Weights of a small mixture-of-experts language model, trained from scratch on English Wikipedia.
Size: vocabulary 32000, 62.6M parameters.
Experts: 32 experts in each of 7 layers, 2 picks a token, a softmax router.
Training: a variant of Muon for the experts, 203M tokens, 8931 steps.
Below are experts of layer 5 (counted from 0) of a mixture-of-experts language model. Rows are named gate (a neuron's input weights, with its number), up (a neuron's input weights, with its number) and show model dimensions 128-191. Each number is 128 + 32 x the weight over its row's rms, rounded and kept within 0 to 255. Numbers have three digits each.
Before each expert's rows: "comes after" lists some tokens at least twice as common just before its tokens as in all text; "gets" lists some tokens that make up at least twice as much of what it gets as of all text. This comes from a sample of Wikipedia text that the model never trained on. Tokens count by the router's weight.

# expert 29
comes after: " |", ".", "\n", "==", ")", " =="
gets: "\n", " \"", "==", " '", " “", " ["
gate0:180096122160103099107105143143092144089117125129121127079111070124146116104108101103116087137112106124074132131180112145069068125100077161181112096045125165215078089146127118179134156133161111
up0:125134090092114167153096138116134112082148149082096164124123123123151147084090142097063141157095147195153109140096152169156121101175156066196142122139165124062125073081080140150163159183128146
gate1:228110082141119087113116118097145130140126165104207113132143099055125091179152105149107104156155092089111174115160124137170146060126081071122171144128104130184077099189109138173178148115155191
up1:171197100137086159120104161177215104143129148137117129085138104170093159121081166107162179122171120122094093134119083109144084095110073107162127190136133160139130134129110108094172125170114129
gate2:134107110125128133131176127141120098133102151152048101172123113155161126101148099090086060138138158117183156145122138093066084173150089152097146138129137119156084165101104116170134144134163109
up2:063140143137147106113072135099106155148145167110143112133109146140136063141140148149109111092096181172144154176114181092119137170164174188128143191134077179122116081102112122148185110168089194
gate3:111112115105135061131135133182116100112079135113129098115073109098144139244103083149115125121107147124142166111082099116104082137145122143146144147104122157139114134160095121142090168061178143
up3:080084118136164103106170164176137148179143118114119127136141122077191167086103150118106136119129100142084103121122113125100146141153188125128155113082142150113165107119103164145163075151156168
gate4:170138098141045154108097155081149102141214140159161098105095164109153096101135138129143100164135162129153093105136159107118182133123087147127157145163115126111145140090098168089208078106096152
up4:123078142109099124137121134132160155178133137120101160117110156099204164140172164157129165150105050132116102146101104119110153124183149136129153151172120099120103094119119113134117132122134195
gate5:117096130143153092132112140110150147096143129120159143100094163150082132098119128146130119138121123076075103121110129156152179156093134139127153135145159119106180130102123092152074174167116089
up5:108138080121153161125129138106147123131177134098127193126109124135140088109136168184127126127076160156120121134167066093145114107166142095145176139071096145143152198100195108190144094123082141
gate6:068076166152139113109138158113082126147121137151082107160122112122112135073129156134170101076172158130109116153061168107106120129145104134140164163166080149119105078096077091131128112189100169
up6:134201115105131087079128198108175157121158109067141207177127146122104174157142100160141139178132104108075144090185139089158103125167161118075091146102121098170155127120150152103124096136121108
gate7:153067151140117122133157094137105148133109116107093180156145115074117143116146124064137139126139127137108091128130148155091186138090138066115175085145144138141146109072046164149134153135124174
up7:136165125151142122115145111114145155132108164118134128143096129123124148121124207089130136119142094096171143154088179128182141100113149150148062102132140160130188162097119117000101119130075135
gate8:084143144090162131131130147098062180128124104158135117104149092191083123112197132132152151137065148136165079134130124061160100117148134100096134106103141162177138085082125114135162183054137104
up8:173152146090161130101104123088173118134089090144115128074144112143122100167141106114140103117123057162127096078146093120140099101084127109113127127136112103155127116137126066165188113117092109
gate9:111105155072143134074116119113107168094180095129132108146129133112071140155144143061117098102161175111120106157089195144140121094156145164097114114080133116134169111186117098136166148175136149
up9:102148172088113094072153133124143147116112112191166114126129145064070152164094172111109097108174163131124081140088176162140140118121071125125132071093085165157192106152143078124159098172167132
gate10:131123145079097110162113123118132133128115146149182145180127089107168130147063189143108110127156121174112041098134138084090155134142143115121075133136194137073145133060100124174167105128143085
up10:155119187123167132104109079168109099110087137124108143122164127135110161160109140201152111127165176144116139082119146128144085125183138153091128106147136104103094134121173120137237122152157133
gate11:097093118086179205119137182108173113179128110160098161198108164163139103061111142142077097132148115145117138146099112116104140132178107126160115120094212103121144121104185092163125133158079101
up11:123135179118154111095075115109103130151181101144088124072136194102144150107150044144133176165164145156090107087123072126107151139168088121127106145161150136149171147150125107142157103153072159
gate12:129057131134154148071162136110159148133041114119157069134126189118143058147085080171119083125131102073121143108152059117085094139098142134122141110189154057138183106129141118151110134073149113
up12:083106161125139119128073089108157075075139171128122169198140177140049166161104204091141127110159136170121138178145138124135079087201163115123103158115103109085084164137047081136153113126133094
gate13:091155118139087109131188059165133110137121158095115114106105169172096106093139169103146130131137068109063129117136153121151177099096156127135111039178099090123109186162122139124174135091104116
up13:186117132171130198125166090119179112095142103142099150154158171171150096064166129043150126109128054154117145119111172147172133068132163146110151118119149077106131155144077119124112141128131162
gate14:100059139126151096151129185122114132172162121138150157227096199138166108152188121143140148157087156142169160076148091162106086122138129160111108173176143163163134091129117035111135124149075172
up14:093108140100075158109154112132127131161105171106133128100138109120143076088115104162166182145126114144118140140114114141129161157084106135066118188101130136148136099126105146095178140175074139
gate15:145158166133104140152104120172074139145137089136133153117134116178163141169177136135088148089085116053159101203091170144157073115175143097195133129173144134140111155108123136155013108185165114
up15:085154140140137110157158153141127144138123094094128086124155146121090116145176142143135100133142127142148177122191153110114103142111130160132157155137154187158131064073087149193144082100162184
gate16:146134128113166165132098119142173133182096139206117136182148142095146147061087119105063175156192171113098121153107100157116132226122175112157098101173158048144155119220045171088176118111131142
up16:116087143113138126118083117144156141163089140118141111149123135096092114127159131120098105186105125095073047099081111134135095173119140114115136147159153071114192128204108139076108159135096163
gate17:145095116142138121136163085093134138132098121130131095157133111134067136122124086127095093113131139109107106109127043035082099113128109104138050152166161097090136137060147090163172145185139090
up17:087144140153208168148122113129143135098180144121137106120150108102149156143149120121107148138107166211128216179112196158112091140169093116165148041104122130125079126104051139103071100116152148
gate18:118180114153147136102152121141134149143148156096113127087108126196187163051118160103127124155176120069118076121136150121156120045170109133130083174166072063142135103124121094121176173125077132
up18:126133101054097131094101069099118192084136054119150119146095126063116170137120136131140102084135089123105149109130098066152150123140146121162150101081184221167126113178033129163090136084157155
gate19:140112144144115093116088073111058144202093150108093058160094141095113125111093166127127109123066102108167060147124175200142116163100099115196130160141061130099109145112139151151122146166114144
up19:115147175126113162143156106195125129091132093118139143163109183087136178130120098132091169143142094162171102106109137134130186126174063122141171138044103131098097096048132158071092097107129197
gate20:126132132102066202128105130089142131146085137111126121122154168074123111125103090167113099130176174078131157164139142109069196086113082180099133073121141068116136129074100133152135174128082139
up20:149122116127140085191135138107173164115158127122149126139144106140114163121111124098115115151194149198134143130139167160139120193132159152159122155068126101099108128115158140129175132171118142
gate21:144132142109122142110084068099144158089085105229100129087101137193082148110107150104155088096119139183124121130117092145150085129136135105101207191173118177062073158107138149136119146067163161
up21:093120136083127128143150143069096112144165075124102124095060109154178144099086138139158160111090152093131161083158128208151118121162074144079133184147153175091046100111163138098145149076118127
gate22:192112147148109123124146112124112062067150147095132110130144150165084125109117182103134131149106145129179058161154100174143165137118134110143106093077163139080100186138115101138152127110119133
up22:130138136134088130081103094134159128148099141063167100110125083066136118082092094143191183134081133159120179137131130111126142164088182109168104176133117089132076127092137185101117140119108164
gate23:144089094097160139088049052088160086155110135153158156123150155173113105165113144165098137121140117158120131155184070100124121145125170070095091144060140144109192129160131089141116124158139114
up23:073154136125177121133094096128172070174121100157153126103122185106150096181152123136170138124104145091148104143143093056133103118110103074149066164070152139068104141103105141079115112146158193
gate24:143083113117132127083144115092156136116171084185151084126100109137129157044156152065154155084151172071189094144137117156211123131155114116125153133114045173103107085138121087143155112112081122
up24:138137120100197157182125113140080132088129168118098133129170103141091137162182152105150163162192118147133198116127152105094094196086130060105091181100137122096161095133206130110119163163137103
gate25:084112171105085152106128088187130152141133187166148119109124113120108107158154036129134106084173106108150110158145115122117139117099144112110125164128106096101156159103198089163125123146123119
up25:144084146145111144126142080152177105148159127152108109085112151096120105151128111158088113114153094160151168113093173125097082143211168128103126157096097125058080060110122125164144116157149124
gate26:057118136126144130153160044126102143153126165127110113147168128113115117135023171140129121100173143138151142116137151160118125131145152087110146098097074179143106106088122148141099130179112128
up26:145128128138189154154148129116132128104143105145191111119101165117172158142172176113106126136127111132151151110141100141160112161176105062096090141157106150137154131108082147174100146115062118
gate27:107121124102063180066059192183127145064141109131127181136081087120120087120147122148175176127128122122143070144161091111078159090090090098142114105182139140174102080094120189097108127063187162
up27:146125086108112188039131164166091196135148106119133154099129139138111089172111150160124115162146135136124027182119125091121120130153166080094153123102164129171119084077114092206148159081109125
gate28:128097102111153106162134080121134145124103121091133141112126111053096109105051096173169109127084160111121140125136132101067135194186154100083106090118093139167181125074138130161103157127135151
up28:049102116116060150096072131115101143072117157093135095191164142162111094176174118163065151139103135114116124134134133127106159102068142107108178152179113112123081104152158115120115115157155060
gate29:191153122139140080099116101141072048065132133082118137103105172115140145132117125098117128094094075099136184122124153117095111163141130059169085152147133170146140150101109131086126102073106094
up29:103157114125087159137127118131095201102140205114099177112140158143171079104125132166204152103150175150122079107144068106090179118138163092116137102127115146130124166100103125097093111163145117
gate30:063077159106091135152115106119118185096125121125114094142126166181096143152094093162137102148131089118112110128122164121099078162158103106162098077060086141135114102097149142095136098127154050
up30:130161157092145107129166113115154161095120138136125137169081161095162113143143175142114167100117067159137106123135157143168113122089133133088074127095104153146134125033143078123202092149165113
gate31:135129095095113115122140152145106125140103183142195142193152110120136091138135153176131093104082140135138125198095066084194092104140148164127168169152123132202102101096097151138145051137138140
up31:174109176128146178139083082111128124079098188110109112111104206146166146098115143141141167133165144203106175076142143083105110135100137166114110133165161186106091186118187107106076148109224126
gate32:111177207102152182148164125125080139139130086141064105096141126139127105143090125128128178103190092161094110114124119134124104149060095194131098100165132171110075179133184113148169124145163156
up32:148129086149112096097062136157133096119163041118160127161100067160101111113148090152109148115096086168144164168140136097120136148152207117118192125164121097115103152102130120166101146111042113
gate33:156097113081123168146147142134161086150158115157101182147119089137115183147126146142155178110127087159146126132133119090083067123151146153155144131099123101044203113121191192111177109101102112
up33:100148135097098103236114154169179121103114114174102165144131114137084102102160112124172124086108137145148167151078099107160095087118151084170159146142104133091093087097173166089083161123121054
gate34:157126111164102174165127141116161128137185162090142125138089152172066135073157184139112136146167120052107085123097152125118127124153146145166111170185181182092143125093166113098131162148101107
up34:127159133171052129120140194137123120135158115104130129123127174190086087118135139174109119191162143094142141176085192091190153109165107141140153133140150159162117174092170167116155114157100071
gate35:093040084184145115172180095129111097154135089134090107127100089096136105109100107150154088106138079114137126101159183127149099203112114145140152124105141128119081181118101148146133130157152150
up35:093124141121176179172170084124105083103133137150164116124102131139118143113102144122147155148105104221133121127145151160116154141138127144204138063122113185116119124147103126138099097115161155
gate36:111134142125065094100125151137092142086150104117129089078112101093155105115133136140125104130148070153063143187057170158133143108110123132133201141210094118185145093031090098134121079069157122
up36:115133169112123126152152115134162120134102137103089136144131160154126127057135199143112082147165100146100094138126127132111117103137123159138114103136117178130134168145104122118120112102138176
gate37:100111119122139113110132143083136111110140190157127121221114095118060147111130133122160118149156147157148080083152148102206110153139140171140161115088145140113113044126118109145205173183179167
up37:104153123105144089115105110141088117103117095138126156150145047172035124099125140077153068132202163126098116119118060129091117165133110141113089130141080159095115083154092120117149119156147147
gate38:182130177196165105142137102167180087118129210128169095059156149121125172146108146168076127088169104096157183130125131118141114128135142102097134110125108162130174087116108130118130160147099195
up38:098149126182119148149114146160058109131088062138126208186121129209140121155173114078101127091153116152120187140168163154085086095147120105092093141141146108121099161125139111130132139091206133
gate39:141061142093127143146128150112157090170139111208132118126159091157079117136142167157110135123066156195158108118176114098101199123075112078115154114090128163175130092099113081104128064116154107
up39:076110130175134141118113094124123155158152176071159113127152141119116136173129132091142087082098138087124154128073130149109171144115130086141154098115100111203114161079063162084099164168134171
gate40:144181097153132105127129104126115085224162091127162126151101109088067150155101072108176113130132082073066168116094125087117098135114080108162135092146116130113108128137171125131132119128081132
up40:174097148111171075131089144109097055090076116142199152104133116143156128153129100134101096139196131076143106120107144089127136154134159181082146155127132153098168140169122122176121118055143109
gate41:110148163122205068104212178181159119143145079119168164129107166165082128130140151073163192096141097156076144141092064149169127137146173115098162143171085119169140130126137153139137152128120154
up41:119121121049071181131167140107129117142106112145137114083126134174114131136148101080068199116145114182131118110120162139114102081184102108154036106111185152112146120127152125145149149126129179
gate42:073135074128131122145122114062155149141165135115165198105150170153153107126130122141145117107174113164138127145142085134136129180130097125122130106065093206150113189095135170088138127172121118
up42:139108162108113119105132154109110186133104160134082138157125091106114102084119122143124151135128099095115106151138125200102172083114093156132139144176075140127138162118160055134115146084126108
gate43:134099131116114154092169153152121174161134093111131101083144149124194120139113164132191119139122068153147140110074120157166129130101082107089176137073123121149102109123108166106133161080066156
up43:094176102127108113095145149121111171133114131129098109154085115158110128144134150155154129110155211105094115097128128139135197106157184105071097146113137111151179146190145165153131147176079139
gate44:087110174158102154110124138162113130149192142090159153140093142181216142086126127149168096112158134115119164104145113186076118122099123075125059144193123119131102107124120147108144133096072142
up44:186122130057154115064101126138114133151142062125111121156164166073070096128154063142119153119156177149168193164113149115099114146138154146198083117132106095113137132151167144186134120140142151
gate45:136146170114144120126119166024096063083106151185134166158085108113128147127154130139109151141182087094120151147106093168129170118161133127144135123167153145136139085104148170144199121121081165
up45:149129150145088165119134126186109162160115154149148112146143136077040108100129131118102122121128078150162113169090137096070092098110153090107177159121154113121133108127096159127113136136191133
gate46:183121096131072187103171127186128170119105153088113081157163106146120084170166098146140202142152177125095125150090096104097130109130165102107106123155133111147131164129119045085149132177098117
up46:151138123125073125121150093159133165076179124085136176154103105131086102143128135104078158159091178103118123145070094150116156131172093105111083154118184150100119115137123126090133100173122111
gate47:142189136105094117123155124187216116133158145133119144113145170127114178144158151123135177122094130129184099081087141091127191134192147112113099094122078154129100096142101131117137117184105099
up47:102123186125135185196165147130207097121163146128140074133173138099123135161179141081153164107136086143158175043106139114115147119162145084138099110149124149077061137105068123090165120165127147
gate48:148129124165108097126139155141097119094128131109110132138138139154151148077183166130153146086117173113119094148077140165078156087104132128162151132126048133103130083112126113102070145144101131
up48:159125135163083205206112120118111114127152113161074160135141132075130100229110131163069143146144097127152175134104074090105059116117114162084065130110106119156158142145109143121115098156161134
gate49:122111125096118124126087173155094145100080141157081161137127166097158121132162124172126128158175097132147125181053073139081111152140128113069105133103116144146150103129118161149183142102144136
up49:108165094105112105131158050154122084109106093156150177075129124122117102130127151082171114117102146143151146072224195109127143120087158063138155140166165175099149169143175131080107115132109118
gate50:099146097115141149135179129151132087097079145178075080122125165109083095124177166099118090114166140100116150151134157092132076132055190141158169145171108116102114170136086080115104127116131144
up50:195123124087124121077079119125104151127189159112190118141113115114154129159152128151149120080143072151125103150075119123147161141208125182110106194149129212131135150126083126148156109091150123
gate51:128123127094184106121112120108137161179114109156132178156136135096081137084056124138171132110185106114159128124101113106128132132134105135140126139172149112161177165158101153167098173163160123
up51:131083183132195093082110130132093140178136155131132078136119103154110108108151119149172186147205143084155161088069155121161103170138142101142113090136071128132117198082124101133077197121143165
gate52:180141109016184068137162182094087123102113090175102145089113106192136125134142104102095119112154152147135190091184105146099112129102099167123066181064155145092151078127155070168105135061113138
up52:170166177133157133112088128091120130105027088153113136120080153073126184150182097188139152109110127155121154102157099138197130144103175135138025109126128128079123074142166102127109122129076119
gate53:108146116154136154167157145160100185146179149096172159103110085127157143187122096110195151171130096082083164133085107082160130177096079082136152069163112101117129095099127121138072093145165123
up53:112125143168172137143116117121101116144128104166170158135131171163134140152138174142124125150104104125143134154136134107118121115116108143141129142136140166116161110181197150157176151110088127
gate54:149119165161145168115104107122153152174092113107119174171153140143152152131091083137110166101118141074136102139081175164139133107153135139130151161133115125157110081101198096117169057126067147
up54:122050174119113185103152132091145163138106169128124150167073147119152117113070147110149112146120095095142140173079151094176133133158159166122089122163128111080066112181131100085080066107108140
gate55:122112066111158154126187098108125170171148086142075148123096171108117121106184091150167109112101137087145045132117093157101137088112133113150147113105193177077128128086169083083067157104153129
up55:181105125191152145098091119073112096080114181162113100133161104099124110139129124107173133138164133116170174159128187108122123096127113092092149167072089135145135112152124200182118084111103106
gate56:170130172089198142166112147076100170058174172118082118118103188078153135087112137103142160138189079077096134149196192163142104106205139114180091195131110103148104126157141103131143178101148116
up56:097090109102030127181125140133177148134079099114193138116114028162202093131138135115147079101109127157211140117092137112118132136091125167110113090102160103065182139148119165145124200120119105
gate57:123150093144100119120048114108093152142131131136145163146133107123095152102080144072144117124101122147132114129161167168156120136119117156087148158144047136091145153153137130179164186115108185
up57:141098112125082149139164098137086081155163132148120100183093108137132167107134132091129123129172086121132075087138161072108131161093157115092193108154186123150089194090103103094084122134099162
gate58:128079107150180099132108147167143161148100127063156095162116075136075104099173119168163184111129137111106145066128131140187197124177076092109121134170140150119123165130085130089160090146200158
up58:204154150136155120188169196185123161126136092116127086159119083166112137127127115135110099097150111138157138128117076192134150104154118088126127115139109154152121144151097103185132152139148094
gate59:129146139138182126215136173133078126076055080078145142235101084112132128105134112169145145084137190148158116103166126105165090164116099088092175109134120103137114128128094115099120126144134056
up59:125113098125144074129135193175143114037144142091094125177181170150103108124128096158097123125091057107172096138100168105176141162142059099163174100075130171060125137156105086162103121173112140
gate60:161043107155139125153123084158108132196161093141133072067195096095103176146152090095169148093142146145129088164113162106180194134153131177084100136126117130090167109142083133092208144180099100
up60:124154091120113082168142105136150105170110130124078186139118132177195186085061116120072208147100154176110142111116129130176149110183100130125167064109126127138132134212094172149125129124113170
gate61:090144143125132156055140158087114173106121223165065129073104114148133143184147134158193141128133158155168118144088094130166084156047150189111117136101150126089160128109155125166145126177116116
up61:145128204116148173101145133110153179127159176132115063110119129163092119196140110172153138089110129113175142145127143071100054131054172161138189143100159149127145148146143093098142161148183179
gate62:096124151131145105143187128147108158135112178066126191126095163089148193124142091130088125107120156153163078106114152106186159171159167124115196097095167158123117130132175092128075188093123115
up62:149150120109152153075128134098122125080156079104132161069097112203149156162086167134125134110155056177132069090117080076145108138088140099114160177083131101114193141177124104183148133191134123
gate63:129148084097171092180154126107169144094141104195122157130101110059127157130150135146128139113125134136139054113068164093021150118105100135130090130168100140120121145168166191156109109136107151
up63:055122068111151100175118123159163187133166101172171114117136108107130137163115130180156125162086114114183067088128114167106146120163120164092065177109130132104123135147136194180170145102055140
gate64:169137115046127201090163042103107112096122144119087175142160132163131086149186174098096165178167123151082178136169120039086127119160108038162084200149109086085096153093100105127143115127107182
up64:167161118073168150166178127133066143083115077118230155090072151121127119148118191144125087106143157143103151094107090104151130078133091108126086144128188099113159131127141131183157102135159147
gate65:143170103205149099130111129158135158155132137140182149100121132096148161114168134119177122095143126148062135157065125080084086166087088113088143129125113098066138112095155099155103119175163116
up65:143097115153079105131123121139117076172111108165132135165105119156128152118133105102146128108120209066084144067152145093107171123097092090129151155170128158082102089122114211142147092146126098
gate66:169071083089159156114113098042130168128135103131167110128148031169074155108121117131089116101121067144151136159096102121130144173152125065092124120143089122145139127090100128178128083134113084
up66:111122122074137162109105147166112173161100078135076147120098114147092054146147133151169119059096129131121116132194158122124140128095154092078123136138135103170150179155090094148136070074091141
gate67:170180053083098129124142112130162219104155098160102135160157074155131103150078120139083133127146139082106183095090121126059152095103159102164112078159125149106187168082139115111089115098070113
up67:127111144143152079210103082145164171115142151194128152167131095176114099079118069124141191173131106135120173141180140079123156157095142127137143113187140143144127127145106129149083122143147100
gate68:161150135115118165108165134177128088190152214116056112163196148124217128093090139125136135121151103121147175101149083085136184200112117133060066126099105054102074176145110151085115113149188144
up68:150143135122073166130091160157150094045131105141133102137168129123164179147113143132123151115150162152105163136076129079115121131093110076136105096090142147167134168102197141129162137148155093
gate69:157140137111097111048111145172131082196159115158115132095152106095121147101150117099106138147099120097077123163189120111122147075130116125167146146177106168075107066168141085137091153145117146
up69:085146128173136158079102117111151133213099062104101108182165086208146136114082127186154084155134112143075115143051160075127062121091116103144139103114195095118104128140103101146086109131086099
gate70:075098148114097077100130099132142081116148142043099121143081124117105120145154124136188158161112110179209168175121109111127090109130114123134129095133190073107108149143126126142155142179183130
up70:121144125218162153171117130123125142105152122108082110081128093072194152153088208125122127105144071073110071129158144096111115135174120113128095148148074140162169152114137137115171142080136160
gate71:134134227067166126116066124132142081123120084111174165130132145130122169113074145101109106108123082149071148151061108087121123118189075106123125160105090158157116146187130121115183144144130083
up71:135133113110205143163150071134127125168086044118090126123204130143146103125127157115121103133138118156130093125130193112086099117176153165147154165136091129151080187206089128107167125173117120
gate72:145125130088145152136120092133143152190147097129081130103133175106133150060132126088123084156173136133094013181061137066163127178133110119134107116128116165152136116156143142124047153100154086
up72:177149147126173109124180091119133115135160158088162164167166071130155145158094153154131148084147138106086101140123141123107147086071088122146162136168122135069152111146153142093143144132144073
gate73:065117115135107140109139115090128068114127117141195123106089147099116138118130082159126140163123172127128117114186164150131078154164081105108120093152131090083170163147130217120161122082150189
up73:115121140145197088073134149099119115118110091106138144161161095136095093121166163111109130147164085117046120157159144131140123109115196150063133147119078138121053106114063082157110129137126130
gate74:133091149133080121112155094078138127112130105128145099149119120205131172105127081085106107095167132119103110102173128125098094148119111096117130196106103119132112123138097106148163134122161140
up74:052147100105173117086073123117170093116164105089167116088114175120090140179125123140140111158106114115146121128134151124149128179091139181115052096130115103081136064128145172099102101145182076
gate75:112138134081054156146118125138077127173130167165134187107102126080091103127211143180173117125170122159186168107129140195112119109152123136092167101111165132075095083096130109135183133139131149
up75:124130105137171136070147137102138159135169165108103097145215102190128100138128150101161106153126088144069143054100107183205184147150096032147099142166145114118119074232107157147084147153127115
gate76:138115190169103067089099099060195109111121121102122162079119075110139137127192139102226132135068145159106187137143087216100109083138147110148133111097121204081155151124078118189144106098116118
up76:076146128132084126148091091113165128104168123138139093117181130131127062116149110176148126104083117134134153149131154142171200107099175136155151103132131118013164153100077113158143122098124122
gate77:164178104197135163087134144141092128085097114155174148139108127098149166074141157161165100111080140132200122168113083142131191156197083135146099162143083123072156131075138134162122170107180136
up77:161147093147196134091120133140067184069163176151117127118066097134169139079129116126100178138154147129166112141083088140086091074132109070123170131111195143232067101120150180110167098104099133
gate78:101131117143130112144145093104077151131148125147119119212163097128143113224118119097196122108154123131185113134152175120107157060098191118113140117166194169101119138104121148102065129135135079
up78:107129154118188112103200171137131186121155107102111116115066126110145151101118143136146120095150123114116150122117057158140141142193100177185110114081108144112073111115133117107143210116099203
gate79:090185094131094189131143125126127185148150108158119131086126141074120095158099103129058164123141139108134124142079114164170218103100131073086153115137085117145108131133121107120117177153142141
up79:115138097097183131138109135084150105131126175043137148036109140099159103127128160170132069104131125104148096155172125070176114105111139166135096159152122157100160126152122126113135119142140107
gate80:086171135166129121110084125125162136073118124142194133179115149076132148136060152154096111150205097149131092117088161157145106102136147118106107167120117064158119140129091103147114146107121123
up80:141098100161136141127120157145080171104114130133121117095084117116149124082165064055138122142077164121149186074135189150164150180159094125074129133098119165076102123191100087126193139105082109
gate81:112135133151133121152128139092113118070157070150138090149133169136129140131078140124130063169092158110177059120091141143153110122121111158118162083081182155101128159136110115149093104167080089
up81:133123106111119143119138081138104137146162120115117144198153160068085150168123153161144094153103159122115096141124127162111205077059092139124170085130084133036119184124124111127127132122154166
gate82:144066124129152138137162104118154131175130047152124153174141127099102196148110103099108166127069161106116087092089131151077098117147099185109141110109145127135115108084074154067099069152164081
up82:096125130088178124131116129140131084168146200094112136085088128093129114132128165149147173138124171116139167143165105101156128125159132143168139123144110116132095137096108170115170120084072090
gate83:178140104107133110131108143075118156079141173175073133118127210150165131123061105120103164163116118147168146101160157140141160116122149110165120119121151063100156169122135099122160078101088158
up83:138132110168158087132083127153088143031199089149051132124109188112167103106135113162176130107115118160079103138166174137091115148138106098135100087152153080155196130122096133143184122115164164
gate84:178100134077167136152112137111107189108109064157155112091166182103144103114149152087110166103155083157152139135131148124147126102147120170161167139090105148128084130108167114142167113129147138
up84:133103172071124143179164156159168104138071192107200108136131169119103146119135099129119053160083148056151092125111161144143178167105169220128074163121182149113124132156110112085132192111095113
gate85:083126194107179128123174149103144097135141077119042145091124132168152145142147146132100140107075125072154139086167118128124113190160079085141145147133150086108092129147126124091124182148064136
up85:116169109181162085105091075182147126167132130156131136116145111098111084164103073180150107059165095117139183115089111067114133118126109144114126109167110136132143144078183176111165100107146131
gate86:188107113165143168150150169167148096095164112096162076064172139119103130125106092162076110175102183073176099202160154171151172196169139134146133166191156088067066088139170098125109122155075129
up86:085170144145130126173159188132132123091120080102156105140142143155109146113135139121083150150127110153155136135121170128122170078151115149151085141118080104125093145115097071115144154150108122
gate87:126189120114178131094150107135117156140133134177101153120147141131169134128118163119124164122154035122078166129103097108142117143126145115167138099167074142108101172076098144134165124095138164
up87:058037123107068081151101129182099037071137104135144121147098107165131124126098132133162116170123161148108076154163179140133117086126096090138119105131105185108174105108098168182128083102116044
gate88:106118145187165154084132113144145163151092111104125144124132101103151177167135108057168136148181183139139113123098117135112080115079139150163138070147061116127102155092145134125132134159087110
up88:204135098088109132124118087092091077112109104162140132136132172129180128136144111140143085160148115112097148133142135140094171122103073142127099150136156138169175156142106172110103100069085105
gate89:171098153128166121136112100080121144162092089119181151161069085151135107174078080164109083083111119101074151102108110148117145138144146142197142077113124151118154087138076087080119135096125195
up89:157163133155118209125131154105099156173138112113183163124117159104115086156061096186145126095177122050171180127105150146132151107159140120116181116142085144137164141164152146141157141081114168
gate90:084132158091133084124119166072104124208132147119113103206122121140073117142146154107174163077117142186110162160180108138139105093077147162153128115091103116087117108065141142140115122159141067
up90:082101106130111110131127137126116192051111104122131136098160141123138138126136149110084132135070156209107067145160197114178050151137143126103127147143116167124112128167129111125121180085154128
gate91:141119056134136104101114108081141051062194110126098120119119161113119140144100189110049120138129171156170078127092156132180108142108159113089113111112113143114137116113157183157212137148111175
up91:096126103128182127098118131091185165129137062059129132135131122103153149119090105130106130172093138121105120121200113139093130137095130165148143118108132171056176123100166153094103173141180091
gate92:107133140072132109077154128126076179146119152173187111090112146199113073094105149174099070122060164135152113134091107133107143101164114077110140122140129149115090156110108126087097125121109182
up92:170095091155185127161128101109074161197165125103101124122171147117040129132154146114117122169113129106153146132144179114129135132107068156121140101112200124108108093149139197107142140158085125
gate93:139109113144152137135147159132113169135117078136112092124172091131129171109134167131104129128133067129115068137089132163172160058113099132124142155075174139114149117128133134151103194092151141
up93:161086117093115150142122145140110114159121090135126142082151142136154095107173171105151095104130018144083117167096142189213147111124081156166141151133115139187077106154125133159198172156150113
gate94:096119141148068095179103114138102117106103099129058080112161179094145152152204065123102132066149129145157118118126134143101074105087106147114119119134118207137137087103183115129071137156189113
up94:127129172128064126134135159040109130137127132124069216125115172163132104195076184156089081079112094179190139134154078173119180116144128103104098117144077166112143094179106133153139147135117168
gate95:067088159112151099105112134113079140120173136121134134149129133144157080099156149096120153094137153194127160230089117147167102127095126088198115113091090064110102123146116188180136053147146169
up95:141142139188133104070162121092106155141142072124131162099120106173081131083145163172146097108067177076131156165123061119154082114139160119170130107112093096133099121145128106132127134164175161
gate96:151130140120164103134109149132131098118111205085107105170121158126090127068184132152030124148122110159114116097182150103124087045154166137146111151124108073078105125054156114118179098109100165
up96:181160127166062054165139172074136115106176124141106133120177160116159104121099080134113144110138119124133149086128122118134151111137125131110098070123161109173169093143161108121133163112156137
gate97:221153098104184161124159091123125146053124120185177197075104128175165162072152139110128074103110123143138096125073144134110077139125174165085103098122132151123185074161138114193127117070125131
up97:138139091136109149172106130112186091107152103134166137097181079196166150095104139165115095157043131102168082125154149086136126162101146138084109078096131213130191122107083122122122106159176151
gate98:164174116148164140109142166167155103143181105123087127150079112177120173182120127117093075218136114112084114116068095155091166101121090106104138128151202163124106121071157190146053174052137113
up98:079048106108137136165146065147091116116139121178121108148127162116134167161172118096068161119210092164129098078135165100092149105120173110134129125170132134121125092153076052151121073100186098
gate99:176162213182145138098119150102163134054155118097108066109113182127085124140087119128138115183169080151082096090136122141080136106132128162092078152171147099119084129117098118133130149149127153
up99:119130177061131154180141194134145148179103091125161137095121112094154135070129139156184100083114091103125135137146138103132159137099148077149089127149097132126115110128079113151096152132124075
gate100:147175086108081135091115115096136197049132151106102132095087125104084141163090111126111132171138132059102125181115137106095136129161140129109085166111082104137149179147101136131119124133096087
up100:078061101129115129159122054156107155188080174111100138131132122129154102125147123121060117126092140150104186131146130157157123149106087113135126109165179117080149136108092134108184156131104104